config.toml
d_model = 320
d_expert = 32
activation = "tanh_gelu"
moe_layers = [0, 1, 2, 3, 4, 5, 6, 7, 8, 9, 10, 11]
normalize_top_k = true
routed_scale = 1.0
rope_base = 7840.0
init_std_down = 0.00569
warmup_steps = 547
final_lr_fraction = 0.05
seq_len = 1024
doc_mask = true
Below are experts of layer 7 (counted from 0) of a mixture-of-experts language model. Rows are named router (the router's row for the expert), up (a neuron's input weights, with its number), down (a neuron's output weights, with its number) and show model dimensions 160-239. Each number is 50 + 15 x the weight over its row's rms, rounded and kept within 0 to 99.
After each expert's rows: a language model's description of what the expert responds to; "mostly gets" lists some tokens that are sent to it at least half of the time. This comes from a sample of Wikipedia text that the model never trained on.

# expert 13
router:51 66 65 50 25 47 11 56 57 57 38 47 12 51 64 49 48 54 69 98 48 55 48 42 65 47 35 57 45 25 44 70 67 82 22 60 43 18 47 62 29 60 63 49 60 71 71 37 29 57 40 57 49 54 43 25 47 60 47 39 73 46 31 33 56 66 37 47 61 26 38 75 29 45 70 40 43 58 59 38
up6:65 72 59 44 57 59 46 48 28 48 33 50 56 53 49 71 63 44 42 45 50 46 41 31 58 77 46 54 37 34 39 24 77 45 76 62 48 56 36 70 73 72 60 53 31 62 61 64 43 69 22 45 42 57 41 54 52 69 15 48 64 54 57 53 45 52 27 48 58 50 52 48 58 66 77 39 49 62 44 32
down6:55 51 60 26 52 28 53 55 57 67 42 74 46 71 55 45 37 40 45 45 26 38 65 42 00 39 69 62 65 59 64 75 47 47 46 49 42 59 46 50 45 24 61 52 81 48 50 19 41 68 88 42 51 42 38 66 50 81 68 77 51 70 73 48 54 47 46 26 37 41 59 38 52 44 50 73 40 67 71 45
up7:53 69 57 44 67 45 23 60 40 63 58 28 62 29 43 46 86 45 76 29 59 19 34 45 52 36 55 42 56 48 50 66 54 42 62 70 47 39 50 54 45 37 38 47 58 84 25 47 41 65 46 55 63 72 46 34 48 59 32 49 59 33 35 42 61 64 42 36 47 59 39 65 58 60 26 67 65 51 36 50
down7:45 64 27 50 38 72 27 69 38 49 47 40 37 63 30 79 74 43 68 50 39 29 41 44 40 67 63 35 42 56 39 39 30 68 61 49 57 43 54 67 47 48 43 71 45 57 62 31 35 52 47 85 45 51 72 60 46 27 40 53 49 31 75 40 44 46 24 27 37 66 50 38 52 48 47 45 76 55 61 50
It responds to: Commas, semicolons, closing parentheses, table pipes and line-start dashes separating items in lists, infoboxes and tables, such as genre lists and career information entries.
mostly gets: " ISBN", " vocals", " ;", ")", " directed", " Chevrolet"

# expert 45
router:38 74 60 54 52 41 37 55 33 65 31 55 37 37 31 64 62 72 74 67 38 53 41 66 61 43 43 55 83 39 47 44 50 60 57 65 52 29 55 99 41 42 63 40 13 56 58 27 72 64 19 52 51 50 71 40 57 38 52 26 67 32 25 42 13 63 75 63 35 23 38 61 25 26 62 58 31 88 39 37
up0:48 57 53 40 72 71 53 38 34 42 55 44 61 24 63 57 85 44 48 40 63 74 34 22 51 62 28 44 51 60 39 49 55 60 44 71 51 25 35 33 42 29 71 70 47 41 60 40 29 56 99 57 42 48 62 65 35 54 54 66 70 51 66 46 92 47 59 48 41 60 52 63 39 60 70 62 36 25 37 39
down0:35 36 30 57 36 37 51 55 35 43 40 73 35 37 10 66 28 49 43 56 47 28 46 33 00 43 61 35 59 34 58 28 24 34 53 53 49 37 57 23 33 39 47 35 59 52 53 64 67 51 25 39 46 24 40 43 51 45 87 46 31 38 50 66 55 37 38 43 68 92 64 50 74 61 22 39 58 53 38 30
up1:64 42 64 54 51 43 37 45 43 31 36 61 72 66 51 40 69 49 75 37 64 45 40 82 57 59 65 44 81 22 32 62 67 35 55 78 43 44 68 64 60 39 30 43 63 35 62 43 39 35 56 47 53 48 59 72 39 42 44 39 83 63 02 28 43 59 62 33 40 50 50 83 57 44 74 42 51 53 59 39
down1:44 50 60 29 75 41 43 47 38 77 60 46 53 20 28 40 37 61 48 58 73 63 72 33 41 58 67 42 75 17 68 44 49 29 54 62 43 69 48 46 43 65 33 35 25 63 51 48 51 42 53 53 50 76 65 22 82 71 55 63 38 64 43 61 55 23 17 58 34 49 64 53 32 66 59 40 39 52 62 54
It responds to: Prepositions like by, at, in, with, using, via after participles or nouns (chosen by, game at), plus table pipes and semicolons between scores.
mostly gets: " by", " using", " with", " against", " via", " on"

# expert 31
router:56 47 50 38 23 34 24 65 54 52 30 34 54 63 29 53 66 70 75 57 28 69 56 37 80 48 40 82 90 45 31 71 69 59 22 47 51 26 45 65 60 55 49 50 15 70 35 43 55 66 49 45 48 60 37 49 25 25 29 46 59 32 27 30 33 49 40 40 37 32 52 66 17 64 35 38 42 58 62 40
up6:45 38 92 64 46 33 32 74 27 25 41 52 48 29 57 27 74 11 35 56 57 62 41 50 64 43 61 17 50 50 39 49 45 62 37 66 54 51 40 53 56 64 69 73 31 63 36 45 45 29 60 55 43 70 69 57 43 52 22 41 46 38 37 65 46 22 54 33 48 51 66 42 44 50 39 56 54 69 28 44
down6:34 71 43 32 44 61 31 39 40 76 37 35 53 40 48 57 43 37 51 26 67 21 35 32 48 32 49 54 27 32 54 44 26 31 68 57 39 58 81 41 45 85 60 35 68 33 32 61 60 40 49 59 59 54 43 53 32 73 53 70 63 86 75 31 44 68 24 39 34 34 44 58 69 60 48 31 70 72 37 56
up7:56 38 45 79 58 31 42 43 70 69 05 54 70 24 70 33 32 24 56 51 77 23 35 30 53 44 37 55 50 35 24 69 63 47 61 32 67 54 24 59 61 71 46 71 59 36 47 36 48 47 44 56 55 57 57 68 40 35 41 45 51 43 54 39 38 82 45 45 63 33 54 88 42 53 41 26 60 60 65 44
down7:76 74 67 52 49 61 53 78 69 43 78 20 41 39 44 69 47 30 84 41 47 47 45 69 46 46 43 47 47 51 65 29 49 52 47 59 21 71 39 47 55 09 42 61 48 18 55 24 57 42 33 50 63 26 29 37 72 53 41 66 44 60 47 65 49 64 48 62 37 62 67 33 59 54 47 79 52 62 44 20
It responds to: Inner pieces of foreign names and rare words, often with z or gg, such as Weizman, Suez, Ruggeri, plus both, all, least and table pipes.
mostly gets: "iz", " both", " all", "ez", "az", "ath"

# expert 36
router:35 61 39 67 15 49 27 62 58 45 22 56 59 42 35 64 44 74 66 53 42 36 36 36 68 43 45 62 63 35 55 65 72 80 41 50 57 53 55 44 34 44 64 58 29 55 48 34 51 50 12 51 32 41 53 27 42 36 36 31 64 40 60 48 26 56 51 58 62 37 67 56 28 61 49 45 47 61 64 28
up0:57 69 56 71 55 62 51 66 31 35 31 66 31 48 60 56 23 55 48 40 48 44 47 32 48 58 74 36 42 56 55 82 71 51 82 49 63 36 55 56 75 59 38 72 44 32 79 60 29 53 59 46 59 59 60 41 41 41 43 11 87 50 53 43 39 28 48 38 63 72 30 41 47 74 65 43 57 40 79 65
down0:64 39 56 58 33 27 72 45 42 53 40 44 28 34 33 38 36 50 53 32 54 74 34 67 37 86 65 27 30 44 41 39 62 48 53 55 48 50 71 42 61 53 30 65 85 24 29 37 39 70 39 47 44 36 57 73 56 44 45 29 66 26 80 45 45 44 09 94 49 46 74 28 18 53 48 70 47 33 53 41
up1:60 55 42 32 46 25 50 57 39 75 24 41 41 21 69 51 51 55 46 54 22 71 68 23 41 53 41 50 58 28 19 76 52 46 42 45 58 37 48 37 31 34 60 56 70 50 51 18 62 50 55 69 39 47 55 29 17 36 32 51 61 70 54 54 52 71 30 49 59 48 54 36 46 53 66 58 57 81 36 50
down1:62 49 76 34 46 55 78 32 44 36 63 43 59 76 61 44 41 56 40 62 61 30 41 54 28 50 58 49 51 45 26 48 48 41 53 54 61 56 72 33 58 65 34 46 41 38 54 40 49 44 64 51 48 44 63 74 38 77 52 52 26 42 91 20 54 67 48 46 35 65 23 47 75 44 23 24 53 30 59 45
It responds to: First names and pieces of three-letter country codes before players' names in sports tables, such as Robert, David, ISR, UKR, BIH.
mostly gets: " Robert", " ENG", " David", " Tom", " James", " William"

# expert 12
router:65 69 55 44 51 31 18 83 27 71 55 50 40 51 42 63 53 54 72 57 60 63 40 54 98 70 45 50 48 25 34 61 55 60 40 56 65 43 35 55 53 49 56 53 33 49 61 35 46 73 36 38 56 56 61 38 60 62 34 31 70 54 55 45 29 47 54 48 70 33 56 76 47 57 58 23 40 75 61 43
up0:85 44 49 32 48 65 63 53 33 56 65 36 35 49 67 38 67 52 51 60 28 63 51 80 42 46 47 41 51 57 40 84 47 47 31 51 73 74 35 58 27 53 44 34 63 56 43 76 46 52 65 43 51 59 92 54 72 62 47 23 22 28 79 30 72 47 46 44 36 20 68 76 37 66 36 54 37 69 63 30
down0:67 50 27 42 35 57 76 37 44 58 63 38 65 65 76 54 23 30 27 38 51 33 50 34 65 69 39 80 25 41 72 65 47 38 28 62 31 89 50 34 61 58 43 46 56 68 43 65 65 37 21 27 65 55 55 50 38 39 57 33 34 60 45 53 64 16 61 62 58 46 56 54 56 42 22 41 53 46 49 33
up1:40 83 53 42 47 65 57 71 51 43 60 39 39 41 33 51 33 47 62 68 54 57 36 48 86 38 44 44 47 44 63 53 44 56 61 39 45 60 44 50 71 27 65 43 48 43 63 65 44 48 59 53 17 32 66 31 46 63 00 43 31 44 18 50 56 43 58 43 66 40 48 43 71 12 63 40 30 64 58 56
down1:40 66 50 57 60 34 44 71 41 45 40 42 46 68 55 28 37 54 32 89 39 69 59 27 17 29 51 33 74 57 55 24 44 73 69 72 46 39 62 52 64 39 63 86 39 72 65 54 43 56 69 83 39 62 44 57 48 36 55 56 39 32 74 50 31 57 35 54 42 69 58 56 52 61 47 94 45 21 61 42
It responds to: Middle pieces of long Latinate words, usually before endings like -ation or -al, such as equ-ator, magn-etic, vol-ati-lity, tub-erc-ulosis.
mostly gets: "ric", "enti", " cur", " cr", " cont", "ruct"

# expert 24
router:62 62 65 54 34 67 26 83 69 67 44 41 35 61 38 45 51 68 73 56 25 65 51 41 62 48 36 64 54 48 33 77 58 58 36 49 61 25 55 69 33 42 59 50 16 76 67 57 46 61 38 42 55 50 55 33 36 50 31 32 83 41 51 18 19 55 31 60 62 18 61 52 33 41 57 47 55 38 61 48
up0:35 22 59 30 49 70 47 63 50 63 68 29 51 36 52 19 41 53 67 30 32 60 87 42 59 26 56 66 48 43 12 66 33 34 66 47 51 21 49 50 48 38 61 60 51 53 39 46 39 58 58 38 77 46 35 35 59 73 31 57 52 32 77 43 58 48 43 61 71 36 37 29 63 68 74 51 33 37 26 26
down0:66 64 67 60 76 23 45 34 33 57 52 59 60 65 40 56 47 48 36 56 54 34 51 70 00 51 73 65 47 59 47 22 76 37 56 56 55 57 50 22 86 34 56 43 41 69 55 55 58 57 61 49 76 66 69 36 71 36 55 62 42 49 64 76 40 43 27 42 35 52 74 64 46 21 43 56 47 32 70 29
up1:50 43 81 42 37 23 51 65 59 65 78 53 51 72 62 56 56 46 61 64 58 33 69 44 54 68 73 54 40 68 58 44 44 45 22 89 31 77 64 50 61 66 56 76 61 38 62 61 64 67 64 26 37 69 22 72 01 37 38 71 37 33 58 52 57 39 38 54 67 29 54 53 48 51 33 32 78 50 59 44
down1:33 40 66 49 58 39 37 35 59 49 44 62 54 22 55 31 30 48 60 62 36 66 52 62 61 39 13 20 58 60 24 61 59 32 51 48 57 21 52 54 40 36 59 35 23 75 66 32 50 48 52 21 63 33 54 55 88 81 43 40 47 66 24 62 25 45 68 42 63 64 49 65 39 41 52 43 26 48 33 38
It responds to: Endings of foreign surnames in tables and lists, such as -ić, -sson, -berg, -ski, plus commas, pipes, closing parentheses and "who" after names.
mostly gets: "ć", "ić", "berg", "sson", "kov", "ller"

# expert 38
router:48 58 69 68 45 62 34 69 56 59 37 15 43 59 44 47 23 73 61 52 59 54 45 36 88 64 45 54 77 47 51 63 58 60 43 45 61 30 33 68 34 43 74 44 60 92 50 25 71 76 48 22 56 37 63 61 66 72 34 22 63 23 16 19 45 27 65 44 58 42 45 69 60 65 68 35 49 68 75 44
up6:52 23 28 43 59 42 33 46 42 52 35 66 59 54 39 58 50 22 51 37 70 61 51 49 74 64 44 47 26 31 60 82 50 32 56 37 28 47 56 50 40 51 70 51 53 59 35 33 34 53 47 33 53 39 42 58 27 51 51 45 52 64 42 64 37 50 51 52 38 51 62 54 71 47 64 51 23 38 38 31
down6:72 42 43 62 66 22 45 59 39 64 35 64 40 34 47 68 59 51 72 46 53 50 59 56 64 31 29 29 39 51 31 48 45 27 53 58 51 74 42 73 42 53 72 54 58 68 27 43 36 61 21 35 58 53 83 43 48 61 45 67 44 45 25 49 20 42 60 53 43 79 40 30 65 62 47 63 55 56 61 44
up7:54 66 47 60 53 73 59 58 21 75 48 37 59 61 49 25 42 38 33 50 35 70 18 69 39 35 39 52 71 29 75 55 19 60 46 38 68 46 44 23 53 28 68 34 45 65 41 05 37 55 56 50 39 39 43 63 46 47 63 75 70 57 53 51 53 38 40 46 83 42 37 38 63 67 55 61 20 56 51 38
down7:37 60 36 48 40 46 61 56 18 42 61 44 41 61 69 59 55 55 52 54 53 53 55 63 54 50 21 48 45 58 45 74 59 42 60 69 32 56 37 83 58 57 41 33 67 69 73 56 49 28 41 58 82 66 38 55 58 42 33 45 22 41 42 91 20 36 59 81 58 49 44 64 78 71 54 43 11 28 29 57
It responds to: Short pieces ending in d, g or ing inside words, such as opio-id, g-id-diness, we-ed, Ho-od, fid-d-ler, H-ip-Hop.
mostly gets: "id", "ig", "As", "On", "ling", " sq"

# expert 59
router:62 64 48 72 32 42 43 62 54 57 43 34 56 56 50 43 40 69 76 59 42 25 43 39 86 45 41 66 41 43 64 74 54 83 28 64 56 42 46 75 48 41 62 47 20 83 46 59 61 45 21 48 68 49 47 65 32 49 20 53 40 55 34 43 40 61 56 43 38 25 55 50 44 49 52 34 60 71 46 50
up0:64 66 48 45 48 25 60 80 60 23 27 60 19 53 42 74 63 71 73 52 61 34 30 27 67 44 52 64 58 29 71 39 48 67 29 60 53 27 45 67 49 54 81 11 52 59 75 70 67 52 39 52 66 47 50 64 46 50 41 49 55 65 33 50 55 70 47 44 37 45 56 35 39 45 62 34 45 49 49 33
down0:92 56 44 39 72 57 55 43 62 34 31 50 36 54 51 44 40 63 48 56 51 34 44 32 51 25 88 46 73 38 78 69 70 50 58 71 51 62 64 09 25 49 49 41 41 56 49 32 16 58 74 45 50 25 26 74 42 49 39 55 61 45 36 25 42 11 29 31 54 64 64 45 41 66 44 41 40 38 35 58
up1:51 72 22 45 58 37 53 26 57 55 50 39 25 75 41 62 41 18 58 72 63 38 42 29 62 55 44 29 39 14 64 55 50 32 68 44 41 62 66 26 57 65 67 44 45 57 54 52 59 66 55 38 44 63 45 49 55 67 08 31 69 76 53 51 67 54 71 73 56 34 45 68 71 44 31 40 47 49 57 68
down1:70 41 41 63 39 39 59 66 74 56 43 25 54 36 47 56 31 58 72 63 53 38 31 25 52 26 58 38 54 05 61 52 44 80 32 49 37 57 25 61 47 49 25 41 58 27 40 48 53 44 33 48 77 52 63 33 32 38 69 45 41 48 36 43 28 69 65 56 59 49 27 10 62 74 26 37 31 45 55 60
It responds to: Pronouns and verbs in narrative prose and quoted speech, such as it, they, was, began, returned, and the suffix ly.
mostly gets: " it", " began", " again", " worked", " still", " they"

# expert 2
router:53 36 40 67 38 53 28 68 27 61 35 37 44 52 46 55 53 47 66 73 41 33 35 69 73 40 48 60 51 48 60 76 33 61 27 57 63 48 53 83 53 42 71 37 34 65 63 78 67 64 44 39 62 47 55 63 63 53 18 34 66 20 23 27 36 48 42 87 48 42 49 61 42 58 63 56 38 34 56 40
up6:40 34 34 61 60 68 46 48 59 54 40 48 56 61 52 64 32 51 61 43 75 41 48 49 60 32 85 59 44 11 34 38 57 58 38 28 47 47 62 46 64 39 42 20 38 53 58 52 61 69 26 56 70 62 33 27 70 60 48 40 31 61 41 51 57 36 34 40 37 48 42 44 79 50 44 39 43 51 56 20
down6:61 64 38 44 37 58 54 58 55 01 70 68 55 48 55 18 53 45 54 42 44 57 46 56 48 61 47 80 27 73 53 45 27 28 35 39 60 12 43 37 32 47 69 55 61 27 53 50 56 35 76 67 41 06 23 27 32 48 42 34 58 80 52 38 46 62 43 50 67 43 41 33 61 44 64 36 56 44 35 63
up7:33 32 28 71 11 63 48 67 27 55 61 60 60 45 73 50 29 64 39 69 12 33 39 85 50 35 74 52 45 37 43 62 60 35 21 47 27 59 45 41 26 35 52 35 41 40 34 63 25 89 52 33 59 30 40 69 35 40 36 47 66 16 56 28 74 44 45 37 64 55 32 73 42 39 74 45 28 42 47 48
down7:39 40 39 69 47 65 45 58 25 62 51 47 59 26 56 62 33 46 82 32 38 31 63 35 20 18 61 23 41 54 62 65 59 67 74 62 56 44 58 64 41 63 50 46 22 69 56 47 71 54 51 36 60 51 45 35 53 45 39 52 61 62 51 33 61 45 31 31 41 26 42 52 40 71 36 47 35 56 71 77
It responds to: Separators and conjunctions between items in tables, lists and clauses: pipes, semicolons, commas, slashes, and, but, or, than.
mostly gets: "_", " where", " until", " than", " but", "<"

# expert 16
router:52 50 46 49 46 64 30 76 66 44 34 23 69 45 51 49 48 69 88 72 36 67 45 47 59 21 41 72 66 52 35 45 42 69 16 43 55 40 71 51 47 53 42 60 32 67 52 28 25 68 47 35 55 52 64 45 63 37 47 31 59 37 50 48 36 63 29 39 48 37 55 88 51 59 60 37 46 51 48 37
up0:40 52 66 44 48 46 51 52 53 75 37 44 33 42 49 36 76 44 73 81 53 42 00 37 50 45 41 45 45 54 50 55 55 42 75 51 40 36 51 55 62 60 36 40 78 64 42 77 45 41 60 48 38 63 49 55 66 55 42 48 38 02 56 35 42 34 71 67 46 48 79 70 59 66 48 58 38 53 45 69
down0:49 73 54 57 52 57 46 36 35 71 68 53 13 44 06 17 51 46 52 43 40 74 71 86 02 60 48 35 90 54 50 23 64 35 27 67 49 64 56 42 48 55 55 35 49 45 39 53 49 29 63 47 68 50 49 27 63 51 54 49 61 53 49 33 29 62 62 44 46 60 45 55 69 51 46 61 43 65 65 36
up1:34 53 89 55 49 56 47 67 44 30 45 40 48 25 59 47 79 69 37 31 43 53 87 29 52 61 74 74 65 50 81 45 65 68 53 35 52 53 44 47 62 37 35 55 51 68 28 64 86 56 81 25 58 56 77 66 34 39 63 60 28 53 52 77 76 60 63 50 40 52 73 22 54 57 33 60 47 48 12 45
down1:67 80 98 29 52 50 12 48 52 60 50 60 13 09 55 73 25 66 44 61 66 67 44 48 08 70 74 60 68 18 63 52 65 64 48 67 29 61 35 45 41 62 48 43 61 35 72 54 64 61 36 45 62 69 39 38 35 57 83 70 35 79 55 47 46 53 56 47 46 34 72 43 22 63 41 48 18 73 49 24
It responds to: Articles and possessives after prepositions, such as the, his, their, its, plus of in phrases like oath of, loss of.
mostly gets: " their", " its", " his", " her", " took", " last"

# expert 4
router:47 49 57 32 47 79 38 63 37 66 44 56 42 47 50 59 63 57 75 61 47 64 52 67 77 72 62 35 60 23 59 63 80 68 17 43 81 27 44 66 53 49 49 49 44 70 57 37 49 56 36 38 39 70 60 57 37 58 39 36 59 50 47 30 35 52 33 58 47 31 55 64 45 45 57 44 43 55 73 32
up0:63 29 61 74 57 66 61 28 30 21 59 44 49 28 54 43 43 51 36 57 58 39 27 44 47 78 63 51 47 42 25 26 34 41 46 68 40 31 51 45 41 52 41 35 57 70 29 49 55 29 38 15 54 54 63 49 36 50 34 55 42 19 47 39 59 57 73 83 57 51 51 45 53 47 47 48 28 33 61 79
down0:36 57 52 54 42 34 79 26 68 43 62 74 48 60 55 75 79 21 54 40 56 59 48 72 57 67 71 30 46 39 50 55 60 85 60 42 85 42 29 48 35 49 43 50 34 75 77 61 53 49 42 52 54 69 46 39 61 56 52 49 66 34 34 55 45 37 60 50 50 43 38 54 65 58 45 76 60 41 43 43
up1:55 47 59 53 64 52 61 69 58 62 69 58 51 39 46 40 42 36 70 58 29 41 42 71 51 47 77 53 54 57 55 26 60 64 33 58 58 67 67 51 60 52 15 39 46 59 53 46 39 53 50 70 47 39 78 30 45 47 57 57 29 65 45 35 48 32 20 71 07 44 88 54 41 70 41 38 51 70 74 63
down1:69 55 63 37 52 40 45 36 74 66 62 79 35 54 59 52 49 51 28 67 76 36 70 41 27 47 60 60 50 53 41 35 43 52 65 45 69 38 65 63 36 54 36 36 34 62 44 56 78 34 72 55 74 55 26 35 41 54 58 41 59 55 30 52 57 56 56 50 62 52 47 52 57 45 40 77 47 47 29 71
It responds to: Plural nouns and plural suffixes, often after numbers or quantifiers, such as four children, 62 games, many friends.
mostly gets: " members", " people", "ations", " games", "ments", "ions"

# expert 23
router:59 46 49 58 19 47 29 61 37 69 51 32 37 54 52 69 31 56 99 76 34 34 44 55 66 51 43 75 71 48 36 71 62 53 42 50 42 24 45 87 45 44 51 42 25 66 45 45 40 60 43 54 48 73 54 51 63 72 22 47 69 39 49 19 23 62 34 40 47 29 43 47 29 64 93 53 56 35 71 41
up6:49 62 31 64 52 67 54 64 66 36 63 66 40 39 44 64 39 65 45 35 38 59 66 92 46 40 41 46 70 69 24 48 50 43 68 48 16 75 58 30 63 49 44 62 46 72 17 43 68 69 70 68 65 51 24 35 37 39 78 33 52 43 66 58 78 44 72 42 31 37 39 52 57 68 48 67 29 65 70 49
down6:62 65 40 35 27 18 64 61 53 34 30 65 39 29 63 50 63 37 34 54 44 62 63 29 28 40 51 52 61 48 31 67 58 44 75 58 51 25 57 44 45 60 33 46 49 51 49 47 35 52 43 64 38 54 43 95 63 47 34 37 63 71 23 46 55 38 76 58 59 53 65 35 40 29 60 62 34 28 21 55
up7:66 54 54 36 49 48 47 51 49 71 65 50 46 43 49 60 40 62 60 29 80 57 14 37 48 22 48 37 30 56 63 39 50 39 32 20 44 34 37 67 58 62 46 41 45 59 61 49 52 78 28 52 50 51 55 49 64 54 41 42 55 57 34 40 85 43 51 18 42 41 61 73 72 55 53 59 52 27 68 16
down7:51 54 55 47 36 66 46 83 38 59 61 65 24 56 34 64 52 22 39 68 54 44 44 45 08 50 55 61 53 53 58 69 71 61 81 58 54 37 39 27 39 39 57 74 41 67 43 49 49 40 63 55 45 65 76 61 56 36 50 61 66 50 70 38 46 71 42 54 64 62 30 43 61 57 29 56 35 70 47 52
It responds to: Commas, and, or, ampersands and table pipes separating items in lists, infobox fields and table rows.
mostly gets: " &", ",", " ,", " and", " et"

# expert 58
router:47 34 76 45 47 23 15 55 52 75 68 55 49 49 54 36 58 60 73 50 45 54 45 43 66 73 46 48 70 36 45 65 68 76 46 46 58 32 63 65 45 49 73 65 28 64 58 55 62 63 20 49 58 54 52 34 43 47 45 34 79 37 46 41 24 39 29 55 53 24 50 65 22 59 64 41 43 57 66 40
up0:54 39 31 27 64 24 54 74 58 46 75 32 51 43 63 63 21 55 74 35 51 37 62 60 44 38 40 43 41 55 58 43 32 34 39 56 58 28 40 66 59 64 30 45 62 66 65 33 52 51 45 45 57 47 34 50 39 39 27 82 44 59 32 77 38 96 53 51 30 55 47 62 54 40 17 34 63 54 60 53
down0:18 19 67 49 36 36 37 67 29 58 50 57 64 39 50 75 45 53 61 46 75 44 55 25 34 13 68 19 79 41 47 70 50 52 50 55 31 25 54 68 70 45 54 56 65 48 32 77 50 34 53 76 50 57 61 66 40 52 30 16 40 49 55 54 37 54 71 48 70 46 60 54 53 53 44 65 60 67 45 15
up1:55 43 47 53 23 49 46 49 52 75 62 52 73 42 66 51 44 34 44 54 47 67 33 35 64 54 24 54 51 47 23 61 83 58 35 49 56 41 36 43 05 28 80 47 66 51 52 62 38 33 47 56 61 74 31 62 28 56 60 53 51 40 40 57 58 29 32 47 68 36 51 50 41 53 36 51 37 69 73 61
down1:57 53 32 71 43 50 18 32 51 66 35 54 57 62 62 58 58 48 66 40 27 45 57 58 26 54 50 76 38 37 50 71 39 39 58 62 62 49 72 45 43 54 54 61 54 37 39 67 47 41 58 42 49 49 50 35 20 37 73 71 63 54 49 49 48 44 32 66 30 49 67 33 40 44 59 66 59 28 54 74
It responds to: Noun-forming endings and institution nouns, such as -ing, -ment, -ability, development, Stadium, Museum, committee.
mostly gets: " development", " Cup", " building", " research", " Championships", " design"

# expert 30
router:58 62 31 37 51 57 28 55 63 58 47 33 56 33 52 45 45 83 64 51 44 50 56 55 76 49 44 74 69 54 34 66 64 31 30 31 51 35 46 78 57 41 39 53 41 56 37 52 32 49 22 17 31 63 60 60 41 60 33 28 67 48 46 41 41 44 42 57 63 34 43 64 20 54 55 50 44 58 65 23
up0:47 92 49 50 45 35 42 60 66 47 70 48 46 57 24 44 38 53 59 46 36 62 23 27 50 52 48 51 63 60 76 63 50 68 30 72 52 47 27 43 52 50 25 60 71 55 52 36 43 51 41 49 64 37 38 26 34 68 52 30 60 57 33 41 48 18 47 59 53 50 57 47 39 57 37 22 63 34 56 43
down0:56 37 53 33 25 69 47 56 62 76 24 51 64 55 36 41 40 33 50 65 59 39 62 48 46 50 36 68 17 54 46 63 27 68 60 50 66 47 57 52 72 44 41 48 52 60 14 24 39 16 14 48 41 79 54 45 53 55 50 41 32 26 33 55 53 57 55 43 55 36 53 42 59 43 40 52 60 21 42 58
up1:31 20 29 49 53 37 60 63 33 50 68 58 62 58 59 06 45 34 34 41 34 42 54 17 35 65 42 34 70 49 71 61 50 45 54 27 49 50 59 62 50 40 43 44 58 39 49 35 59 57 29 25 70 36 77 58 30 79 71 17 49 54 68 49 55 36 28 55 60 46 45 43 39 45 72 67 44 48 56 33
down1:41 57 34 35 84 46 44 55 67 32 45 57 55 50 41 43 53 58 18 58 37 59 29 68 18 35 36 62 74 62 58 44 45 33 26 56 42 49 35 45 44 31 54 60 30 49 33 69 34 39 57 21 50 66 52 41 56 38 58 79 51 45 58 41 44 46 57 36 43 45 27 54 45 31 41 41 65 64 65 10
It responds to: Words in time phrases after in, during or from, such as "the" before a period, century, years, 1960s, childhood, tenure, and month names.
mostly gets: " century", " According", " throughout", " 1930", " addition", " 1960s"

# expert 35
router:49 44 52 37 37 58 15 59 54 37 49 46 22 40 50 51 56 66 77 64 45 63 63 54 70 53 55 49 57 42 36 79 61 55 26 29 71 44 72 59 57 73 40 35 41 77 69 45 39 72 58 46 61 80 64 40 52 49 32 29 96 37 59 31 34 35 59 52 59 30 70 40 51 60 78 46 63 59 89 44
up0:37 58 12 33 38 30 45 51 35 56 45 50 44 00 40 62 81 63 41 72 72 75 29 55 30 81 54 43 41 58 61 40 41 41 32 64 52 45 60 60 32 59 58 44 36 62 52 42 35 41 47 40 52 63 65 15 69 73 47 65 58 19 53 33 34 47 56 47 39 58 70 76 58 53 55 53 50 39 69 59
down0:74 63 45 39 44 71 64 56 55 46 59 45 37 39 33 61 53 25 48 51 62 29 24 71 54 61 45 52 56 45 48 57 45 34 44 43 38 63 25 40 81 62 55 59 57 43 44 36 30 48 65 54 48 39 38 57 34 21 49 44 33 68 38 34 67 54 25 41 71 50 47 44 55 63 67 52 68 65 69 37
up1:42 10 55 25 44 44 34 77 52 40 53 38 57 07 63 53 51 84 35 67 69 44 50 28 51 35 45 41 49 42 65 64 32 38 25 48 52 36 55 40 47 58 45 50 68 37 62 48 37 54 34 62 69 61 62 53 59 38 62 65 59 64 48 84 60 39 48 45 56 27 35 61 61 59 58 37 29 50 54 53
down1:58 54 64 42 27 58 77 45 45 48 53 28 31 50 43 23 62 70 26 68 70 47 11 61 62 63 55 55 49 31 48 21 44 67 17 36 63 30 62 41 32 58 46 18 52 32 48 81 74 68 23 65 34 41 49 27 52 47 44 44 52 64 72 44 58 32 55 60 72 51 33 50 63 48 36 46 74 66 66 61
It responds to: Word-final suffix pieces, mainly plural s, also ts, ments, ations, and the inner piece ti, as in Costin.
mostly gets: "ti", "ts", "rs", "ments", "ations", "s"